Below are experts of layer 4 (counted from 0) of a mixture-of-experts language model. Rows are named router (the router's row for the expert), down (a neuron's output weights, with its number) and show model dimensions 0-95. Each number is 128 + 24 x the weight over its row's rms, rounded and kept within 0 to 255. Numbers have three digits each.
Before each expert's rows: a language model's description of what the expert responds to. This comes from a sample of Wikipedia text that the model never trained on.

# expert 8
It responds to: Word pieces like our in Honour or Colour, and ner in Runner, plus nouns such as King, Lord, daughter, brother, port.
router:138123105097143152122142129159102110137141092154097125116166119150131151098097131136097106131135132104145144109111147139159084097149098160104138150126110128165149141121110149162137132136142135103110119159139140197151127097115125134114151151122081103132135131127084126145128153106129133147
down0:153121099155111120115144114160153165146118135125155110124155103139151127140166131093133112132105122142128104163142132110128143111129075130145112116122205115147163119091158107095087109124090116105168152135088138101097155183125102104153149119080171144116107177130166160138127119138155115176
down1:116141120115094101126105117166090181128079102127092106131106130135138101116116091147115104146179149087113169164088115163087079105164155150164126128115117117132123101154123121147097133108115115107140136133124130136113121144082145149114147105100169128112113100121134099109104140103097124084
down2:142128161108099126182144107126107132107142158156119126151141055150100127124137106145144136142136140149150104112161127146095199121113126100109129102108117105111079093145129131145103092127164087150171126115146107146146084194120116148138133147081134095086085140127132149123135160181120091168
down3:132145131177139098124112116163164122117074098152141155146125197109126133090114115119105125141128146137112124126126132100096117154144151119146122133080126131141190127148150136121118147136102131120081109106151134130127103101162102192134093069137048168136137128183157157124123109148183136142
down4:089146118119151116091140170133116110188137136136108141137131129110120133173128100126094114107146112076121145126107154113087142109157144110096119094151102125122115110139132119151103112108132112141130121137140139072131148138132101170129167150160144114124170138195097133140112128105136097129
down5:108076140126110119158142109159145125043099134108130160098121110120137178137139044103162126162130128087124126098129153101125116115101133148149115126121123170130123134093100098127137113124094140102143135112078117163131155154091116126137100130125115107135141138141127143091133141152109134088
down6:121112100126139109159137123153140144148158091146111108156166136141116116116128117102114135171107133083141114118126167119117093178146128104097155104195101140121147072189124105118095137105154114132144152116147171114148120155142137130121145116127150148143119166121132139106115095113083164116
down7:149111195138105091154096100113152113097114123137119087123136117161154171142159114109166160127146121138138133108102111174088112177154133166148132135122152111114160167129143094127150126108170134144118152092139129112148107135114128134159114159148103159113119142162170126136133111108125113118
down8:110087114108098119112131149117117127129115108129114108077147075116141154090119104117133105141166144117157153070127146144120120153150101147148110126113133137163121139128092100134126145095099133110124148123126152136136160119145153132131178164123122066128143133124158127108113155148101105125
down9:087122096136140102100104100136118137128136121140132127133127150133143110112140135166157121152112107166156081144124105105137114176175094113134067118132119157088143130132116137103146128119083111099127108138133133163126141137135107135100156093090082089160156180119126141104145122129103143129
down10:150109116183143128146141127118136138106111192100115131138169115112103130160135109107137127112104096127090101120130100116111114109119139139073111133139135174156144113132163125119171158109194120118129171109127106131107128137090168130155145135094165110084106139145112107190148106088101161159
down11:132127143126099092132138082122099141122138107148127120154126155163137111106119108141115172190169123169065116106128107108094142139144133128156121134160150137138125103127100112132128141107109099136162180140175159123168072091115115136127095117083152115125153122132112108120134135148119136108
down12:116126120153143172148102108128111112158110130150161141126140145117103101130124143161092136122138132124144133119128099097172128125141147113141173096133088139123113121151118115130149136109121157117138155123132076154143174114138093145127128113133149108133101136084102142169152115101105149162
down13:085127119172087142135133138191068091154162143102111137142134104100149107135128106106115114127116120101128114155159142159109152093144122131108137154123137120145121131122127115133110111140100138114144111125119103160128108146159141119118165118113111138146097085092119129117117126127125107074
down14:145129130106124178102082176066145178083168124154119192147144133108139129137121135115105136096165146113091123080100118137125137106124096151063139103127120094133124127130123146090108139149171117107135122160145132118122136121167139107113158125112145098164143157139131109163086101137111084149
down15:105100131132088117118143123143124135150136116121116126147127111086134133159098120147101162093148116123044116130129122137130159188112127083133140102155101129167152151154137131098176163152121129109129170122140131124139116138176150156099101129121166122127139122122122099089136112112091136102
down16:162165157109153148125106106110119093140118113112102132146162181124129137156097117129135158153121155111134134118133118123114133148129091157093132100152157142151175108105100132116105153118131116152125147108141122112157106127133163162189176173145133173164173113102131145136166095086136162175
down17:115114141165178138164152153148078178118127098105123146153118128145111104118138139114137133163128133143105165155154096130158171126090143171126154101093160133100134119110120134158100143082135158093111137152144134131095117137112135139149112137129101169138125119158104108169057139124108125130
down18:159122098143135093111141133111150159116146175135122101154085121156118118122109136115141136141099146120188134116103159123130146114128101113158091159160126122133096135095146159117138150142125113125089134140140125160112141136138132129137138108110144108109164156101123133125139139155099112127
down19:146116086103115075096130166157105125134145142172107106118140082123086104115143120172158128106104090121124107130115168110098107157124160085153164140167119140113108109107077140169153132110131169101118153124142111110091142120130107108148197153136094143125115128126148148148156161157146123124
down20:132131103116137135142119128138144137135134173102142155145128173122119140126109146136136151191159135118119125110117185089106146128173135123127119136143133122102058120116141128109151126130101134155118131155153146095098177117101127123159129163125144118117137136127142094078134131100116102163
down21:104162097099117135129122145118150178110121131120137132153139174192125103129122129108128103158091118104146136130125145092110131149088141150102145164122128144093127137161149160150136138101098124092123167083170080123121117125141079143134142058126184118141168106131134135153097110113179112133
down22:127115118110137143161146117148103097104101177120117180132102144118147138123134172128119133143189156116133134120147157118139113174133103113150102099133132130155150116082152142129121134146134108106117108098151108127121181120122125111108138151140137096151161185120147127092135108142172082130
down23:124187069138118169107099122095130145120182176165140158145128095101139154135137117137127095176101141109120139159166098143099112106091063173127148097095154088140101105113115129109099150146132149103121103130108121116129114120084110102166135110130145134109136168176130134143143105092113093159
down24:110130150120112094159101107076098108146158155130120121105132161118164130128081092126139149102144114152126123072103115100118143118067134114129174096145137098107134151104108153164106178095149151149100144123136138110111146116095147126099147126157119104092133139133095132098091111139146129151
down25:165103141113104132131117109184109100086090107106083150116101138107144176098116126126090129170113139144123138169140097104080124125145108125148113086174095147082124140089122090129099156114125110154085141141131128128121161120125090184104098107080156114133115152154138120134137142153153171133
down26:121133170105119177181113102138117155117128148107134110119126134135158140130122148143130102140140130076121154147123133172122117103158070099124104125136137180113107123142153103130130122165131121125143084127123122120134145125116110157157137091135098097093110140114100138175135144126131074125
down27:130134116143141159138089149149144160180136105142125108126132109122133089152161097179166133120104122108137119142093138129139127085107130132113096130097127110107148131129135154145142156129126118156153103132136066136158150134119078179166180135113130099151137130149102112097108100085114150143
down28:107144082141136125118142137102130139125121167123126116106123099150097106113118157127169135178163109142123139107170098125142162105177148109116119149139171086159116144107141165133121110157098142103140099131124117170156169112101111110176139128139107136128131162157134148104131160116151130100
down29:119106084134106164109100080161077090080127146152113167135114107122135103116149129160114152158153137071128117115093166147126096179131135149158095134116150143163120162159118095174105126094163138118116139103123107134120128105071177149133133146151127164155117154127124103121087164117091138131
down30:151152117156136145124121119131142172122134128135110133095132154174138135101149148147117146136149156144121126080125184140131154104093145128078115122111118160105122101120159135113141128161155163104110104142118137108107124085133106157172134082109114130146103137117115125146104120179118092083
down31:172114130109114132086102146130145117097091110161180157096126165111108126088143134123122104124129123088130119103126141131134129135147102146109143136135098081102160124174161107150083147149139153140133094057158123154118168099153111140127114130141075152140124126135114120158177139118123182149
down32:151111060138098105145113123186116145124066108167151145163107100144149145154106126160162166126124130137104161145097122107140081118127106133108140127109145156170111116119160099107119159118151146135147133184100152112098099152161170117138153137127132115079133163140150107095129095110168139141
down33:177140163114145150126138092179139129182111166130129129128149123103117158120161126107110161163115158120106145123152112109110141098135108126138133128131110134147172112126165143150134161140128098092145099123110105068117149178139139134114080184162152096098117131132134131111103158161125098132
down34:108117110154117114151150150122123123150150124080139126118143149171111136166136084106140131170104138110163106149085114134141128117142109107159127159130110155112136117121118096126120103138105149085180085095147128129137159132117110130151121132143154123137175158128133130090132158141153175126
down35:153130112137087128101176133130087136136115110127106115117101142126136165077140180132129145196142093128155157120138155094130105138128139149127132131182128146173153135077135111143107084122074146138099167143157141150133153129099111110137159148149098137140110107127174152118148152142127096159
down36:118115170170115132154105075176085139137129127153113086144106126116135109116118083117154112139144078146109108129153157147116156158145149140074160111143126137152117124111145116136123111125118163139117126117100128141083125123177177162136119096145096145120103117109116140143089112132125114128
down37:146109144160145124106146125119158159127176146157118132124100123129118141131147147140085116175128114150084136071114154092164170111135098130104109086107130129155145172132145119099138110131129116134122141136144155147114169135116117131117130082166135132110143119181144141126098124161177111158
down38:120130109161151120161130180085111156154128137095110128081118157102155147154147169113075147088090161162130103107124138119137156165114113091119120144122130084151155134104117141129134105143137149105126172142160111135103100145152110122144183150131107077160155120145125147148105102138123125149
down39:149142145110186123105126110176126133143098117160160121110110114099133132168100159137131154108117110102109151095114153116110149153123151129134151157161124136139133126100125134157134122179086130147174093137139081121106104084112119117163128139081127143152098120111089129099160149112159151094
down40:087134113141106145157105140141158166111102132083155130096119172092119167155114103133104158158120153066099153138146083143166154177121097106117119124122154117122107134117157084126138141149152159113107142155143163112131155141113155127117121143109134122119104140127143102119085127130116144117
down41:136105155132145156134115097156158161135129179107111140086137094098141125135127140130072114115090148133120074123141111124096128164145121121168116143129115113133127110123115130097111094125130143103114104110103176140122105123092152142137103107093186158138113151079129136083081139113185146182
down42:113114138121170111118113115140154141159127115164143133162120095146114119120125143127105082116104130162146095136139150126147080082150155126105075137103105100128115140122155121140164158164122094141077106119148121122130110144131132148122135123142127104073130131157161110125103164171088160119
down43:135110125149146145096114116103112172133136123119147093103134132126143066146116139142153132143127135153149096127144105130136134136161188131105106131164143156108115116121100136100146078115140099120123152118152149136147103089143114120128163174117142122119146147155093100108103128122143125096
down44:126124125100118168080143092079159141122151154129126140145146163084155156089117118122099136129151120127147138111142116113140133121142094127094141126116123114139128161160147173132155148103113101156111130174167129149151121188160083107093104121137111134141167157070116115186133146171088081147
down45:155092114152102085083062108195092150129119128141117114119128095153136101116145123126113085144169127124158147116129137112127084097118141154148098109156115159139123149127156099151113127143136131093122114096130085130102167120119111121130117092126157118122084099139146153106134135097140182139
down46:155135133163150157133104140102179111150133115091106150113148139166171142147118120122134124119095161124133135085139092115160146138141116108158122116183121116135085116151118095091139146128166130149158141132119137092140123112162121137160132096094126132147147139125117146161130128138158126156
down47:101135127140138109131152092112124100088118112111152156121170131162176121106096140166139100163150142133132138097161128128154152119131139159166168164089161157100159136090103127118140161087123140144132125149129111163164114104108095149148108088085114111158131109135111141124137092125149169145
down48:131107138101126137118125115197139083150145120109116098123133129105120119115171163162170110102118141105127139108119141111096114121180132134152162161114074148131106177150120125125157126141104119127138151155142172098130097100104111105109096097100090123133155102137095136117123101121132119132
down49:115130168103121114117166138114142129132124113117123083080164124159066163188164127122128162156137115103145172123097124124097105144112092147148145134121108101133087137105122102099141090148123135140116160180072083155136128124133177127095134144132097117110141130098097127102123153127119107069
down50:107108145090155129173109084132083114123153136127127174159132170148109139153125139180145141147146117112131109096149163117112141128169143131139141175087183138107090154114132134096116156117110097143130147145152139105128098155099080112150154098130115174118139179103132111131140139162130114139
down51:123112152119108138119160126135097120113107114137095137117183156116104141127074121101094123113128104118066143076135144146113138151130136135127113126118149143113166145095137169132135127156149125166092140094120095098131174131110109115150124105116100090158154101139094123113111139086155138110
down52:141142112144125119116164154193104111158109118113171085149146148157124127111106143125145132158140109089134161116107120111082126117113117140172114124160095155139118168101103142133147127131104182121147111128169149091099163121150156093157148139109106139177142091130147138137144121132143139118
down53:137133134100145128131131068123093138109159072110125115128164090087092147134104158150103104127108089127101120138114139184114085075122119133136119133121142111088146124161157136137140141155102120083100131109140111124130094116152170158131179137133092109128141073144115134150150148170085120098
down54:119164105113147115196161143139146155131165132103112168108154105096114145118120101092128104114118131084141110148128133144105114096114157125133089115135135123135120110195128120139123097123152125091108133169135160089122118106126156105083099114121129173113133131055105130150145139122153173083
down55:111137142116174112106129123146134115134130103156140155135151150096097078130146157210113139131130145111162167160119105124106122132179144104158105121151087174118122096099108140157143100140159117106128106107132106080128096117143087125114117111086122148097140095138093112099106157169123122161
down56:112098099162136126128124110100133159158167155124134168142119094127107130156131109097131165139095138128101072139153198098118105122106123144099094111149153133143186104087102130125124143126134098141100172103137137126131159099084140110144106089152136155075113184118091148120154112151139147149
down57:157152147095113134119123154113119103155129130117136101168130154154161113123145171152119136128122133169119140167151096153145143149122074108156180104116125124134102164116160106161106136104144126132148168170085160151068134130173140127110126139140143080135137121147113137136115104132117132180
down58:156152087146161178166151098091113159107160137126154126147131107152152144148113109113117145100149139111107114137150122132115133141086055131165130100125157147130124126144114142137177085168094110139134089113147107137116087089125103149170162130143150142151122121136107118118109116124131140126
down59:138143093120176134146138101124165104131156100107140118155112127126171127127124070112152146131113151129138092160140086118141137128087103095147111131101152120111145135099118115105178116109138109146125120105155109122152135099163102150167184150121141156116171112157212115102152148092145125157
down60:133135161105066105095130121169086102144119120145144094144086141159122097148104100134149121125119141166117134121131108124095102144108139100144166115165146175169150135128146089132113152105121150152173145099112151064125108166101168121143151150128167111136130088128150150105134128193145146128
down61:099117168127160153131152125133167137122140095165114171115125124118120116098110126184104113119132137064112118108138109154154097115131123126117102179153154146123091129128098113133123139143141120166105125137177136133116176173157131091145151105123108135074104125150131158121150135137093133143
down62:113144143119115136114124172131133133137154153095126171127168094132103132119122125163120135141090159126113112132139086168152157120138106154123141099137111121125113137111107145147155115162124124159184113154141082178171086099094120140149134085100180146095067164101135177119148153125115150135
down63:133120090124125121145116151107123131116134152067136122103149159178117131131114164144134087075128142130112120069143099135156174117113113130109156080155145111170077114145141141120088128110168151146103118111113098143149133156112127131182142164139122164167128137126134134120114114118147125124
down64:136104118075166132116146077081143130176160115109131081134113148139129129076140085156135127127093134135102121133128109123117122135116101063101121161170100131109118121098138118138129150137153101127140134084148123120128168128149115154155128163111119141123128101133142107137087149174107170167
down65:115114120182112148116114125063097119105112162136106091139169141111160133156111103143125089097122144094118148085117137134125141134101119180104141127124154159134102156119120080134107174099114164141150134101114074154156137125129151132136116245149149107144124109161142109136084103095173135124
down66:117138113135176154127150130133161112128108171130132127119123113098121106126128153124119119114142194115099129137128090091131114148101126119132132117083114106099118113127098064138177157142082114120189169108160128156142155130156090108067120131117108107168149137112143079154165147099117117127
down67:097095167178127104146138159105117092131067103136142133141136095122135120125146108080123117130140118144137177171048102125100076106123105156153087130116101168115169115135143141142152136140106134043153164108112148112137134132117105171143135101143132099121137132134096100129144129116150101126
down68:115131139116143137094093163163099162115155125137120113130112079151126122168148083155148124099142109129144098133155142143112082096164166111069119121143105108122108119089202133127121133149122156150166109156129115101150103154109153129136145131109127129102117125122095128136125112145100147091
down69:101088152132181126181121072130104144117146164134081164068119089124153127112141157124117136144129120160113121131148143130103101114108142149119179123148111135129153116152129111146087110127115128118166136136127150100127126120100149119126125102076123111168130166103116091143115103131132097135
down70:128135088084130119125131144099114114126075097100117120127134139125118133150109104146105155151134098098160149082159159152128108158145125144123144148086146112119150150122115152103117117115159086153126136134108098166142145126134115126152123130111098143139080108127145125115114133163151134116
down71:179117124137144111124145121124104082123169082122164115133151105104143145142120133147143144124114109121118146120137091092139122140122118151150137142157129164176141121135148115098138167121094141119147108096120144144145132128090160117167122151144151134144130138153133177130155100118163131099
down72:119111160140114151111137134131141109115131128126187138101169149172128094116142163138138130121140092173106135131137107100130128115116086160137151094155137153121154148129122095103139121108127152142164119086131172103121122110153079103139154129143121143120130127102195119141121113123118126150
down73:145100127143157118124124106148105153137109088104178170111131132114129083167136151129134186132158121131136173141144148147127159175161133151159120174118142115152106176075087150112144113087113138175148148117141143103146137138109122112152068075119114108159181104122135162130117144161128137142
down74:133133106092106128106142110160120099150127175083180110158135173133165141150084135133145120115137158125142126127147161126094168156152136125153150158085121128148147133141182151115153128143092119129111118089121103123106141111115106138190137138107130143116159146161084116076119127121164140130
down75:141130100129075142104111106131149099183087115103136169159084181126151079072124161139149126139150155118151098118150143118146138137138094155138110140138172120139188143123107136138163143138146110142177126130131117112117155158095096136158093094129123108113151168155167184115112155099115098141
down76:123144135144109133112154137119121090100079113132094135170163125149101134119154149139163124135134126147129137142107120125152112126167155115174152127130171129149153127165126110164120157131127114154156123105143157106126090134155134081139168126153135159135150110173141138137167150156187086161
down77:134104114085133153088116160132149135107133138112125118091111132112114114120150106172151104122131131118108110132113150097069147130089130128106129114140129135102095118110122102093109177092118099139112128140130134092117188111128101131149148187097120138134149127123125114133130179096093102134
down78:121141153142139094116145199117126159126102128129159118171105186123152132124184127128137129080097126116113154126148130110082148140101178129114181155102114129120120122056129146120152125130119152140151122123150078153122163152164165137117156107116091116131154076141100149135155153140148112135
down79:094085108147135171116152136155125046144121161098108137150064182097148095119116131173119160151139105128124143103136127130145158135122093115161132130147145179136126160136129116120135156119118159127110143173163161095139145130189112124149124119121167138122154119146169125114123105131123134157
down80:140138152140127151136097109138163107120096129116148139114134148114113144105136138140117158119138143117106128137128151139120138131117060117176147106124137146109128112126124165121134138137138192082177131180109139084120109162135123154135139105101127130081130098179149079166155127124128167125
down81:119116128115144125130137122094094199124052132131143130146081150128152150169168160122120130187109159148102170110100166157151129170132169094140136129127150147158150122122097140137148136143126153120126176127155120139156102118104139143105131115114124152134143088112102147121126146138099120110
down82:116122122102139086141101105163070128140124140107123101112131144098071116081136141151131137108123148129095142138132176095110140145131148123123146165132140136170115123167122152153167125151132108104111163095173128138136077142098152126155141088067173151118166141126148121126155129092069142144
down83:127099102154166131093146149107150147127133151120135131107123171069154163128127106149128126136120143157123134133160112120131172113156171145086129140124104108117125112139113151084124118157149154120153121171129144122142125135152126113134119111120131139206095174121119110132120127113070109130
down84:115084105136123117133102129089109159124117168164165096152119107144098112116137106102120132137131125119100149112143133147140082160178190082116105151154110129128123124127133120115121124127114163163166134137148118101181098125129116176131108107099158117128134115105129167112112098152125096136
down85:160128148134151160170142104159143132114107136116129096135080137088136137163101107136114122173090081103146143160120135099101145085142124122095126123183119110144087134123137194168125113100097121142105125107140108134140122138143158118131161128150101103196163108134144136101128140095161141114
down86:150105131117130135084088111106126127141128109115111115129121099131145124101091161146167143094140116117109130128109152100115150155172110139110153116152121072134146135124152143113123141115128120146155166132138122112164133111140123134164144127089129146117159120155135096153132084137135124142
down87:123117121082110169149140095127114153137141159118119111146103104145154135104147102127124152126125144078124094122116192156069127123106135084134137145125111134123104112121139119136126123102119095096163135135142111084099129151141175144171127124133143138140127133165103127153082148099114102097
down88:139107118145136165094113117167144101112135176170142103111139203106109113137106148136141093135127146121117135111124135096125087135165173099163119157139127120190206109121149125108118142106091137094097131093117120147111103151130129140147126094146161172187122161120115116123111166145152130144
down89:149150137108192111117148111124121086142086109119094124172177104130138148129109096192145162166151132111133103140153103135136127158112174098082152160107163132124130147134152188063144128137143128126114147111128155188147102126173091098125077101131143133162121087159122147148119124137141135094
down90:132137106157148121137091125138140099078155083148138138095122123163117145113080089118132145106110173166134184183168123114134112141107129137106130164114113150114140098155176145096100116145081189091111111123124135128160128124146124150130124092124081142166130111157114141102163117140157130142
down91:104124131116133153128117158115116121137102125144141087132156127133129111148101147180115100095131130162140104135119117152108178124147189112128098147127153100128076093099128092127106093130110108128146115121107129135136146143120115123096146077124136140106143183055084066143119161149157139088
down92:143146191105119126087143133203137116143088108134107093093159176108151100144098081125108188130111117113103163158157111141075116118120121102113128160139143147094130085139139137125151153078143166156120107073135117088125128133165115131130106151143155117115172125176154121128106160165135116108
down93:151081145128115117150130090133155135156111107155142138093119184148115109156132113133105134097087061095140162139152144147120135087110116153138155125107135117080136127140077122126100164117135123153132127150137116120120100140121110158140144100115155134100099105149114118136116139104108158159
down94:104104100117108130109120129134144133116050165103108152140123101138131135147162089117137187155175119106104098116136148169157096079096139162131176092142149087166128157144109110166113134168146098116124126139112136091089102159120114109111121179140141143157100095125141152114138108131118114127
down95:095136102151102121146172104146121158102154086112091115150101146131142134121082101123108137146171140079137167083129125114133111105151094096092139155155113139124122111116093105131076131125151155119129122150131134132124133103127102164143184137164094155124113126177129099145139119147097116142
down96:135150124117148092158123171104133132093122154129106125149128115127150091098139122147138119130112091138103101091128128129127097098095116128128136135126172143092077108122111134086080101140140137117142182124114093109104138165134143095080113101129132180142108157133115126149111136144139095126
down97:098132171113112124122102151135212116123111150153137136111110195109165118127109103089142119143125081113150160086126154101128120152154135166098133142158135103128087161144126139156107117153092130193113089099084130092125121115123105165126084136160133171088150123132108146103135106099143105170
down98:141149132131135112125120135146118078129079120119129113105133163122095170084153154111117153150137136108100110122121124122103119163156144119104116175125117106131108179147122145143167123153149140120188132075145139127151114124120131132154118104133134122120155093138159119096145154079086139139
down99:126177104121119102143147170162121146149154164165132064069134138183119141116135151121156115141108125131116131170136153143101084129127116115120146155127088100114128070153117137129144118107134137098178116130194140118114131103120143076036111143129160109140125097086097132137146104144099134099
down100:094162114115138133097137108173112158111120121171143151108144100151154141127107148127138124202132127137120132133164129103162141114121152149086128141060128117139160127119117106102098140109088130122150095159109143124111103113095155131106113126136102110101128094132144109106141117150109147080
down101:109179164134117135153120143131119146113121125125135137073156120128105153160120185116130128116079103125094101155154132146110185175128129104105134135127145113106151117113109124142161067104177157132153123143103129129116094144084147174086116083156127146109072104138182184100125151131115148124
down102:126120115102174127141122123153129148107091120102131126125125087131094163124174154118113120127140113149106087160115154127121128118118144106114136139139112131137109141101177100115105108153135104110125170105144128131144145086132128144118141125115140087156088149130153123114139184116128181093
down103:143097115167106129134134169148130113102133096142175151120088173160118123145127098112135192168131110144128150128175132106124109098145104136120167095110133165101152137136110128113122078172096114096154128137113100132162139106132055147185135091131093117135129141125165079118135166094162143160
down104:137148116065099091152148097115102123112106088106098134145148080128135161083141106099144123122102118115101111121078110174160123135116087109140124112126141111132115141125127142127149142109129156147119074112132129113145145122192105126138135160109124151073132092103156133183103138125143100107
down105:104104142118099092108132114144162122140087123145101113145093123130117099090110108157102134152158140143172102141182109135113143108125119170126131175115148120125145129125109103145132129130105110106132167144156116114144140078145094141105156094134176142158123142146184119119160124101133133132
down106:103101146126133133132152157102129123129144137164103142150104106166111138117151129147151106121127122198098119151153165134091133142158150153141093138147171166155099162121150133123159090097131148123141042131117128101132117133123097122144122166118132143130117122159154153095113114143077145118
down107:115142153134128142092137135111091148137126138156174122142113078101124160152143138074152102181121129138135086109080101139123165118177108158146117152085124093095139131119120100098111105129085089119149141115136091171137124132155102072120112136119179112144121141132125067123122146117145131115
down108:150100128134126111132092143092163131122164127141135155099103172153096101095142120101130094111093162092156098144112100119093138123115102098145115141094129120102129159127130120132150131113119142126165152119137134116120152168156135147182106100091185104152102175133097072120119145144125097092
down109:104145140127128114130144116155157161178108169161131122126138090102117071163126160176131144131141117153115134141117107121100081094133139136144136106161107124094169118141151188111134140133135110166130167089127141136099090164149142194129141114139157107120138159167133085125115153109084130140
down110:133152148158118099159138162111084133136138062124130166142116191110106156154127167114131121111132107137154102130144117116124092144147091131075149111102134149111154121077125131113118106117130122128125121141134121138114130133151068120073134126167108124124131141103157147141124084134134163116
down111:163134131167103102129100127125120150179140115129128111108101076142170116092117178088139094093158111140111129152135118125134090130137129115110118134133134090159062165131101141105164111151130123103159128135145130166152112134113157123119155146113173121126173119113122121177091070098132133130
down112:098147094141129132102132125176158104132097122151141152139161242110161155090116154133133160165129155108120152100147093125167124181109113143126118122145123159144154124072124142131144139159106100148098106109130173119107106163135081156117154083139088131121129177138121149092139108142140112137
down113:156144151129124085144133140141120165114161133091143139110110074123128143141169085162146144132082125097129143141146139137121148066160117071168139124149173116091126100162111108125126145109111144139131121171124150171150109098146127144091145111134165131151114152138157158117135094119122106124
down114:115100142137117158124126146120105157163126107113133126153088133108106100117142134170110094178116116105150162145150112146095102140135140106118141128163107125123132141126145113099110074087150117116149114118143092126115125119100109097103090157121122134118157098118106136151104115146142105160
down115:140127136067153083100128138167165098104130084133108131079179226135133129100071132135146165125118143134092132120143116075119125146109141106103121118137119136096119130115153135121113135143145155129166140123139160153162129153143100142133122121135107099109112161148121178125142113117131110118
down116:128156102125147109133087116128114122116117105126116084118138124127100131121110149131122153136125121084113155109105157119136136121178123160150152137137134126141099136120126088152071147107109132123120180149107135078110125071125153121137125132111110117129169164119137141157126123107176123154
down117:107140141161122151104145152113122132154138138133113147185130171087120122112154125186125166087140123091191143139139120100129122123162129117123129161162146154169122154118135119145142137127137136160113106140139159150057115116126075145139093148139078134153140133144142127150094091177112084162
down118:131098126140111146107121110145117129152095119115113127153176094143101145157089105111118118104084115137110117153143116137123107124098101144128130093080127119139158090137131117111145122121151108132157125115162114097167076110134129112113109171122149157111090103111123097138121165153156147131
down119:118113134160166153137112134095117137101157139139122162138117103142112127157148179091103175128148106139141118119097155117128161131158138108095092133117130146165117123158136100099151118089120143131153150108156076086124119126084154144127126137170091150158109085123171096089140126144119098086
down120:145124146092092112110161070160114112139128151119122177111135094101175143146129126135114126116103127114131107083124135141140175103145134137131104126144120129155163107136124150130137193101104121147112129120150146140149170162164133119138109172128151176110140150138117179121137098119145144114
down121:135143153108145133109106101121147104113106127162086156165134112169068116134093139117116171139111107135097132145122120135121084132138137112125138152137109111166103153162132102117133108166136136122130125135152115154137117087141115121133056092150135165108117160132149118109126111121157113114
down122:115119160110149137138128153127119161109164117132134121161138144148149145139164095114182137165157111154099124162110117152152093095117116126116110132133125159113164136120178140108128103136089095066115177081115098178111145127157106166132139153087145132143163115105140124097118167112177116133
down123:141156100161093140163134129165116129104137109140123120120129153113112118115105162073111130111098135092143166146148070111094142125110145174130134122105131150097098102150102126115094127112135106097110127094112104119109104127081116085168125095126102097143139134154128089099156148084140153160
down124:124118098138116131106167128117136128123144151125108131148125145109108165133121110148116119139165123128120136120143132099111121100152144118100114093149148092157092118177138134090134157109141113115127062136111154132168122121124098142132118181089108094127141126161132154157161156165127133092
down125:120154108111113131102131101151111094067124140165123122161128092117135151141135111129130118182091106096099153125094109141134123151137153125114157126127111113123136116144144107124102142089130162114185128128089172120169106155139135147118140121132154185127084099133135140096168146101123134131
down126:153074134118150117169143152131131106138138103124147131085157078193138142119164100102148118089107116161110098138110116164137142146107128128143140125144143093140114129172117159121130099109142155133148088112102166120156148160084138091096101099078171128084129129117101169089141100122127125120
down127:125148107105126104111140144085066140137114123165096144081151100120115125148167116145130085149123122163176167118117108156155104122148123137153124120083131110111103086147139146129149121130129136160135147100155127212137127155134120147131097126100094181144123135158147161164138148128161091068
down128:128141120100133124196123143102162125126152131103126109156150139127126125119096180128103109112138132106174106104112108127129107087132159139132102169156113110138091112103171118110145131131149127122141146136123108131160106129102130136105122146117120157114215156123108152135166140146102108143
down129:111094148081151142130146101106144106141087113161117144131118121108149115146134135083161150127068144132157141124116084139169139174111157099145114138106142090112125140169125149113172131157122174143117073105112100160056113156165151105130108149137167137127128130147114124105158126154124138101
down130:135131117085123084134100115157085113109149116126058113139176114135094089098142134118089116102096129127143097115128146131140096131123161126145160141119127116151122096093132103116171159115097118134088153138162155141110110111158142067127113118129142125125144159139160127141127098097147121140
down131:146129124140141157136118128120149140120129154134099128137100130123171153137147123154177094119130125134085096152109138152162129143132130140136132136136133130157168150152143146152148136111134173107116152150099127201146129132132140144162126109053139126131151120153122109107168142122174129122
down132:079141148121125122150103121079143120140107123138103085124107103116155166129138139174142116087131145140118089151110150149117130121133148161124113128128140095120133173124111157139148148136169094119131118151152134091136127126124130158125102125125109090146083157135111078071115141066119165099
down133:128144149122141148135153144158177126131130138123121158110093102148151133120142133136103146165101114132075123115115128133131156154203108133120084136141152165121130149064140105100147123098151135169140144106157120140182124146094112168158142114137152128104112120170116128105135157107148139154
down134:095135121125135127128150079135109135097159093113123139137087081147148181155100127117121193136160130111199112127135176137153099100161109142079117131102138118115157142152162147118130122130148100118075137145151104142118124116108133116092148082146095138094115160098167170130118100087133122132
down135:152101125157138109106167083112158102118129104103108145145163178117080128099135134128087136155119162132131126077134145112138107170115109149139147135120130184164194169130103100152127147132115095177131158133103149151103134112172129078155099122175098120120136162138156128151160103140134116180
down136:137125132129119161105155128097122112163136085112098132168115183086124127108157176165095135076118170122134101097124126102144125129132089140119158117102151147145123140104111111167108142120127155103089149149119116174095130132118168126121136104140131105116108200120134113120117104113129151163
down137:125128132140076120123098119105137125118108127120157094128093139131143080139119099121155153141094130159139095116112162124125116157098120108108165178125168128121155118107145137141135143101088109128140122113188156152097132106113132132134125115109142135120123171138125168133153130125140121156
down138:144111119129167137140117156114136121117134105131121119113162034118155148093116113104110098114153108104132117067157141150138122144108149147122137115102164098143153115141108153127135119148087105100122152154099129154153117093112159147108176151126128082112119136115133134113143152144109105088
down139:157159138133112164167103108151118099101104120118110147101116152115121124138126143079114118112148123099153133114171108085104148111158137119098164131141155167156098087112135109078118143129140124138103156134110125115174108105104128118143125139120118113099142060168169108153147131103123142152
down140:128122120096121107106124114142160132112151067145140121095146143121128130160091098125144092093124119107126093128138095099139119166136131094075110105113087088118123147177105123119130163127211130115091099197127120117124159111110145163099107153125095096126142136119127106107127172152139148143
down141:079124115148132138163092129110115088097137145143114120179123159112106144105130124102104142129178205130133140079167107126147144138133140147154115168095094109125115146139140118127126129100151152124164108143122170127132115115122108106116111131071091112134118149128128165148138134134106116125